python train.py --num_hidden_layers=9 --n_experts=48 --d_expert=256 --d_shared_expert=0 --moe_layers=[1, 2, 3, 4, 5, 6, 7, 8] --normalize_top_k=false --routed_scale=4.9 --init_std_router=0.0141 --norm="layernorm" --tie_word_embeddings="early" --optimizer="adamw"
Below are experts of layer 4 (counted from 0) of a mixture-of-experts language model. Rows are named router (the router's row for the expert), gate (a neuron's input weights, with its number), up (a neuron's input weights, with its number) and show model dimensions 288-335. Each number is 200 + 40 x the weight over its row's rms, rounded and kept within 0 to 999.
After each expert's rows: "gets" lists some tokens that make up at least twice as much of what it gets as of all text. This comes from a sample of Wikipedia text that the model never trained on. Tokens count by the router's weight.

# expert 39
router,187,241,182,218,153,234,196,201,201,212,193,164,153,227,209,217,198,239,163,135,153,174,212,91,188,173,206,223,122,193,232,146,276,159,213,215,211,188,321,221,198,189,274,178,127,238,242,209
gate4,207,188,146,194,176,228,213,141,202,212,186,235,256,264,147,248,167,198,200,312,119,217,237,213,260,222,199,234,178,202,159,167,182,270,138,195,275,248,177,182,179,172,177,211,90,174,200,249
up4,194,205,177,190,198,160,213,181,248,221,167,194,249,244,170,228,229,161,188,302,146,199,228,197,218,209,205,274,211,166,139,146,175,248,175,169,207,257,206,191,168,207,158,182,124,211,169,226
gets: "- ", "K", "M", "An", "Mar", "Ch"

# expert 3
router,260,137,180,177,206,170,221,207,155,235,181,229,209,196,174,233,259,202,238,205,202,238,162,240,191,165,220,195,187,219,101,203,169,195,253,257,213,263,219,160,254,232,189,226,211,157,199,190
gate0,204,198,245,174,236,180,184,171,176,168,189,197,186,209,235,238,223,204,209,254,216,207,164,144,162,162,218,212,263,200,274,269,229,121,110,157,259,194,229,168,157,208,233,165,187,138,232,210
up0,281,209,214,197,181,179,98,199,208,211,138,210,234,195,128,249,179,228,117,290,197,99,198,198,215,170,171,216,259,208,237,257,216,227,227,199,159,157,159,203,209,154,273,190,194,196,143,244
gets: "and ", "is ", "o ", "a ", "e ", "ia "

# expert 40
router,159,275,206,228,160,180,145,189,215,169,227,249,165,207,213,172,177,237,200,201,258,173,189,176,213,207,179,269,190,227,199,171,175,232,229,209,244,153,225,252,182,156,204,207,128,207,216,188
gate0,222,192,273,170,279,170,210,134,183,207,241,187,196,175,245,229,184,199,201,177,170,167,84,213,254,223,241,225,210,259,247,247,218,198,279,310,263,236,180,247,258,255,212,186,258,221,210,171
up0,186,146,271,234,160,199,192,167,255,218,190,143,214,167,179,228,166,243,246,204,148,254,155,146,179,230,213,192,223,156,210,226,279,213,208,154,263,214,183,216,212,151,124,215,125,200,256,166
gets: "1 ", "0 ", "2 ", "3 ", "4 ", "5 "

# expert 11
router,147,261,155,228,198,200,172,181,215,169,224,233,168,255,208,174,163,197,210,247,251,130,234,184,179,194,185,249,262,271,190,169,179,232,272,254,195,248,182,208,226,209,233,221,137,266,236,194
gate4,155,208,237,134,261,184,269,231,132,202,215,203,230,168,190,171,205,281,245,191,211,177,188,186,157,238,253,192,106,228,161,204,196,227,152,127,211,199,156,106,174,235,145,218,213,190,148,277
up4,248,178,203,224,167,196,222,191,196,107,214,124,173,228,201,176,206,215,260,153,222,221,230,231,219,142,158,218,203,160,167,184,247,186,212,268,199,190,240,238,176,150,177,139,215,197,174,127
gets: "\n", ")", "|", ".", "\n  ", "other "

# expert 5
router,247,259,238,199,209,117,212,132,213,169,161,231,198,255,201,192,195,247,167,204,202,259,263,225,208,233,123,249,202,215,261,245,188,182,226,91,253,152,185,177,188,227,197,163,259,173,218,212
gate4,184,209,186,223,175,214,194,255,148,129,220,237,240,156,182,201,120,180,225,172,275,241,214,160,233,218,229,144,194,285,262,159,159,186,174,239,148,229,154,102,173,166,131,285,205,223,105,180
up4,180,166,201,221,261,179,190,204,246,220,152,196,198,213,237,270,239,165,209,215,244,206,251,213,162,144,204,252,198,193,213,259,202,187,179,158,203,267,230,252,190,295,282,191,233,213,278,181
gets: "-", "–", "/ ", "born ", "m", "pro"

# expert 15
router,246,200,157,197,242,219,130,193,247,257,217,181,164,202,218,147,235,274,170,204,178,212,217,158,199,183,195,176,200,209,193,213,154,224,240,172,190,204,222,257,177,186,209,175,135,196,209,256
gate0,253,145,211,214,205,209,190,225,145,201,150,189,171,174,200,202,169,220,175,168,230,227,181,196,194,231,209,256,126,223,157,207,200,196,166,137,228,207,204,130,293,272,225,249,206,190,201,200
up0,143,224,158,207,161,249,217,214,163,170,178,211,226,282,234,235,255,205,166,212,207,126,110,206,215,241,212,168,252,219,240,202,210,235,211,189,233,297,182,204,237,162,208,236,178,162,118,233
gets: "B", "D", "b", "T", "P", "H"

# expert 32
router,175,281,169,258,218,182,136,204,184,173,224,188,169,252,177,209,170,233,198,224,229,140,188,156,215,185,186,246,214,249,251,187,198,245,169,241,254,223,183,253,184,205,248,252,164,255,216,191
gate0,142,170,266,211,138,162,191,210,196,257,159,163,175,206,182,210,182,162,255,152,200,224,146,152,219,150,196,161,197,209,173,195,231,158,211,111,179,151,268,179,262,206,172,258,238,166,154,202
up0,226,196,187,210,162,205,162,179,121,187,237,232,214,200,249,249,195,184,93,182,192,182,252,219,132,268,213,158,274,127,243,194,214,263,187,253,242,219,233,251,234,216,209,108,195,228,258,160
gets: "| ", "; ", "$", "sugg", "Su", "elec"

# expert 42
router,220,170,204,135,248,229,257,151,201,130,275,175,259,160,177,183,236,191,216,188,200,236,183,227,279,226,272,246,232,193,208,179,143,207,127,243,206,236,105,195,184,286,199,210,198,116,205,200
gate0,193,227,209,160,179,210,179,251,144,188,167,153,193,181,192,137,184,254,265,218,243,219,218,145,146,166,198,150,202,251,174,265,206,206,192,157,241,201,326,156,179,166,242,234,185,258,225,190
up0,206,170,205,141,216,265,130,206,190,263,217,189,267,221,192,241,186,186,105,187,190,230,176,200,175,147,170,184,171,201,251,175,211,223,171,192,288,258,230,193,162,192,153,268,311,114,231,245
gets: "6", "8", "200", "3", "9", "1"

# expert 1
router,271,230,184,164,137,140,191,164,179,179,245,201,220,208,235,130,229,240,253,240,167,177,285,211,186,201,142,236,246,177,198,238,188,158,176,149,222,163,122,204,230,221,160,204,175,235,237,183
gate4,197,213,229,191,221,183,184,145,185,213,263,270,217,142,270,186,237,222,176,226,190,223,210,192,171,238,232,182,221,218,243,220,253,189,160,167,169,210,195,264,271,242,221,228,219,171,163,184
up4,204,127,229,112,213,206,209,222,173,220,275,244,148,199,172,200,202,242,137,184,216,214,206,211,207,187,186,264,153,186,208,155,239,171,187,256,181,195,201,126,167,280,144,212,165,142,165,232
gets: "J", "Y", "M", "K", "Ch", "V"

# expert 31
router,191,135,233,211,235,249,200,244,167,160,148,259,255,141,142,194,310,213,170,162,150,190,147,142,193,235,288,243,246,186,147,238,215,184,261,142,147,207,222,95,198,263,169,119,240,157,192,177
gate0,218,152,172,209,233,171,277,186,241,203,226,290,198,185,274,245,177,220,241,256,223,189,143,244,141,225,178,228,159,147,133,222,153,254,215,193,228,222,216,206,144,212,200,159,206,162,199,227
up0,196,208,197,203,153,111,157,181,153,196,177,169,211,212,179,158,239,253,239,116,175,231,258,213,241,179,237,230,182,235,221,151,225,195,226,209,253,145,215,187,241,229,188,197,237,193,204,147
gets: "as ", "that ", "on ", "ed ", "ing ", "es "

# expert 17
router,256,263,243,169,261,192,128,199,205,203,224,231,188,237,220,228,157,167,202,142,145,178,164,152,205,119,246,233,158,205,234,148,249,175,224,213,209,197,191,177,207,276,171,160,265,236,279,232
gate0,258,192,215,268,156,166,250,234,215,170,220,157,205,153,201,95,179,165,163,287,217,182,199,221,225,237,236,202,175,259,86,164,187,192,238,206,206,231,148,114,230,190,191,161,114,171,166,273
up0,226,205,205,253,130,210,266,195,171,206,190,171,212,200,197,204,204,188,144,242,211,207,213,168,237,187,277,140,236,254,203,250,258,172,230,217,232,218,277,182,259,174,209,198,131,205,152,207
gets: "| ", "s ", ") ", "his ", "; ", "' "

# expert 8
router,164,219,249,201,117,228,238,171,144,253,250,242,164,291,239,207,271,208,193,199,192,190,206,233,238,233,170,199,177,194,227,156,197,205,220,206,99,162,198,189,271,195,190,207,139,182,197,131
gate0,242,227,199,190,220,200,243,153,202,210,147,123,156,200,175,222,93,192,213,204,209,229,230,235,207,271,170,213,158,189,271,179,241,236,153,202,212,201,163,194,267,215,162,152,206,214,184,240
up0,138,251,247,221,249,157,158,218,159,220,242,252,189,190,201,189,183,236,203,152,252,211,228,183,194,187,258,179,173,160,149,231,138,215,196,253,197,199,279,243,259,244,271,257,209,123,140,169
gets: "in ", "S", "for ", "F", "with ", "In "

# expert 12
router,152,164,248,254,216,185,228,220,111,192,170,268,270,132,190,241,220,135,157,147,158,185,237,211,195,231,158,170,242,131,205,238,159,221,173,174,220,165,243,147,174,237,198,184,238,200,120,230
gate0,236,152,113,154,156,223,237,195,251,173,148,229,206,257,185,206,191,223,203,153,227,193,241,204,294,115,212,206,187,152,256,116,198,198,201,192,188,195,166,143,197,205,213,198,242,249,226,182
up0,153,186,198,206,190,223,140,229,105,201,191,201,215,174,201,172,179,169,121,199,203,158,181,185,167,205,145,146,140,203,152,250,231,175,115,179,260,187,261,216,181,190,165,166,182,222,234,216
gets: "ly ", "able ", "ic ", "ate ", "ent ", "ed "

# expert 26
router,175,288,171,237,216,201,140,201,169,204,229,139,143,272,208,191,134,211,214,268,203,122,210,179,211,181,203,278,226,251,224,176,216,232,208,229,236,161,202,258,210,185,215,209,182,241,214,202
gate0,160,227,162,139,201,230,168,204,252,175,111,193,196,179,213,134,168,172,206,154,181,183,184,203,220,266,245,215,302,201,190,257,210,201,187,168,196,201,178,173,197,262,238,236,272,177,207,269
up0,237,235,201,228,177,184,269,223,256,204,239,219,225,211,219,282,302,206,187,185,249,222,211,197,203,177,104,222,102,243,169,124,236,184,139,254,284,192,237,152,231,147,186,201,152,225,236,213
gets: "(", "\"", "|", "'", "[", " "

# expert 41
router,185,260,184,267,177,190,168,178,193,166,241,201,160,263,205,205,150,222,221,215,217,116,197,175,171,188,183,259,220,248,244,172,165,223,222,225,246,194,218,273,195,180,228,247,165,239,247,212
gate0,126,198,152,195,256,236,178,281,213,252,146,207,228,246,261,150,143,210,149,197,229,183,218,215,242,171,243,163,191,236,147,230,268,214,157,194,185,243,215,128,228,160,184,202,207,241,190,262
up0,207,239,240,221,179,178,191,180,231,212,261,151,175,189,250,198,164,190,208,194,169,155,232,191,137,249,169,268,216,197,260,173,222,178,222,176,249,131,223,284,180,215,202,260,221,266,239,191
gets: ")", "the ", " ", "c", "United ", "6"

# expert 27
router,217,285,178,286,250,224,152,192,202,199,227,189,181,155,134,197,168,197,195,220,178,122,190,168,210,170,272,192,189,189,268,217,138,199,216,232,243,157,159,237,216,121,226,250,122,214,230,171
gate0,197,194,208,169,198,215,281,189,194,227,243,215,250,159,235,210,219,237,222,234,200,178,157,208,240,200,190,88,259,195,155,220,154,186,226,193,242,248,226,213,178,178,149,141,222,199,234,136
up0,199,180,153,185,206,218,152,208,163,188,205,217,100,277,193,200,178,186,215,140,164,199,262,168,204,177,199,242,155,170,191,204,251,164,248,196,188,162,188,224,192,236,236,180,216,233,274,253
gets: ", ", "), ", "\", ", "., ", "County", "', "

# expert 28
router,219,222,256,204,154,186,202,253,180,215,236,212,146,228,241,205,170,185,178,170,205,155,191,259,186,234,140,204,177,276,168,210,185,216,181,216,211,197,164,215,291,197,236,171,132,235,215,205
gate0,208,236,192,232,169,283,264,150,275,181,202,142,222,147,181,113,149,171,196,217,180,198,219,152,207,231,205,185,207,138,203,224,270,279,227,134,282,141,255,248,125,106,190,188,182,125,217,231
up0,223,205,248,176,187,267,253,229,262,220,202,178,163,215,161,209,147,259,226,168,195,131,181,187,208,263,234,174,187,169,186,258,212,218,160,245,188,110,183,218,221,235,240,293,161,195,262,203
gets: ". ", "| ", "\n\n", "\n", "). ", "."

# expert 19
router,171,260,161,266,185,235,154,194,190,161,244,204,150,253,203,213,141,212,221,211,253,110,217,198,201,196,185,230,242,233,276,205,167,233,195,233,255,248,228,229,188,215,211,257,210,221,238,184
gate0,263,172,188,154,176,173,291,131,201,177,210,135,205,200,196,195,279,187,188,237,153,161,168,209,140,177,183,188,152,203,234,249,186,99,254,159,250,151,231,193,234,165,228,164,199,261,176,179
up0,144,231,179,188,207,185,195,149,225,196,138,272,141,149,179,166,152,221,316,129,153,152,211,176,238,189,232,208,214,215,239,187,212,174,196,234,151,225,196,183,161,264,221,205,198,240,206,206
gets: "of ", "a ", "his ", " ", "10", "also "

# expert 46
router,169,273,207,258,183,189,173,170,206,155,238,178,147,266,189,180,153,214,227,217,225,122,212,168,182,187,190,252,230,256,242,173,162,194,218,235,240,200,218,283,196,212,237,221,166,251,262,207
gate4,153,214,201,226,192,177,233,190,222,202,259,221,174,155,227,188,200,167,152,86,156,183,218,250,212,151,247,168,199,178,181,140,211,216,154,142,238,235,285,204,231,186,166,167,169,146,177,199
up4,243,208,181,199,213,135,219,177,187,178,152,188,211,220,152,228,190,206,151,264,232,217,230,200,257,220,64,221,189,223,194,222,234,152,267,212,168,134,139,188,144,233,280,195,183,236,181,209
gets: "\n", "the ", "con", "f", "p", "also "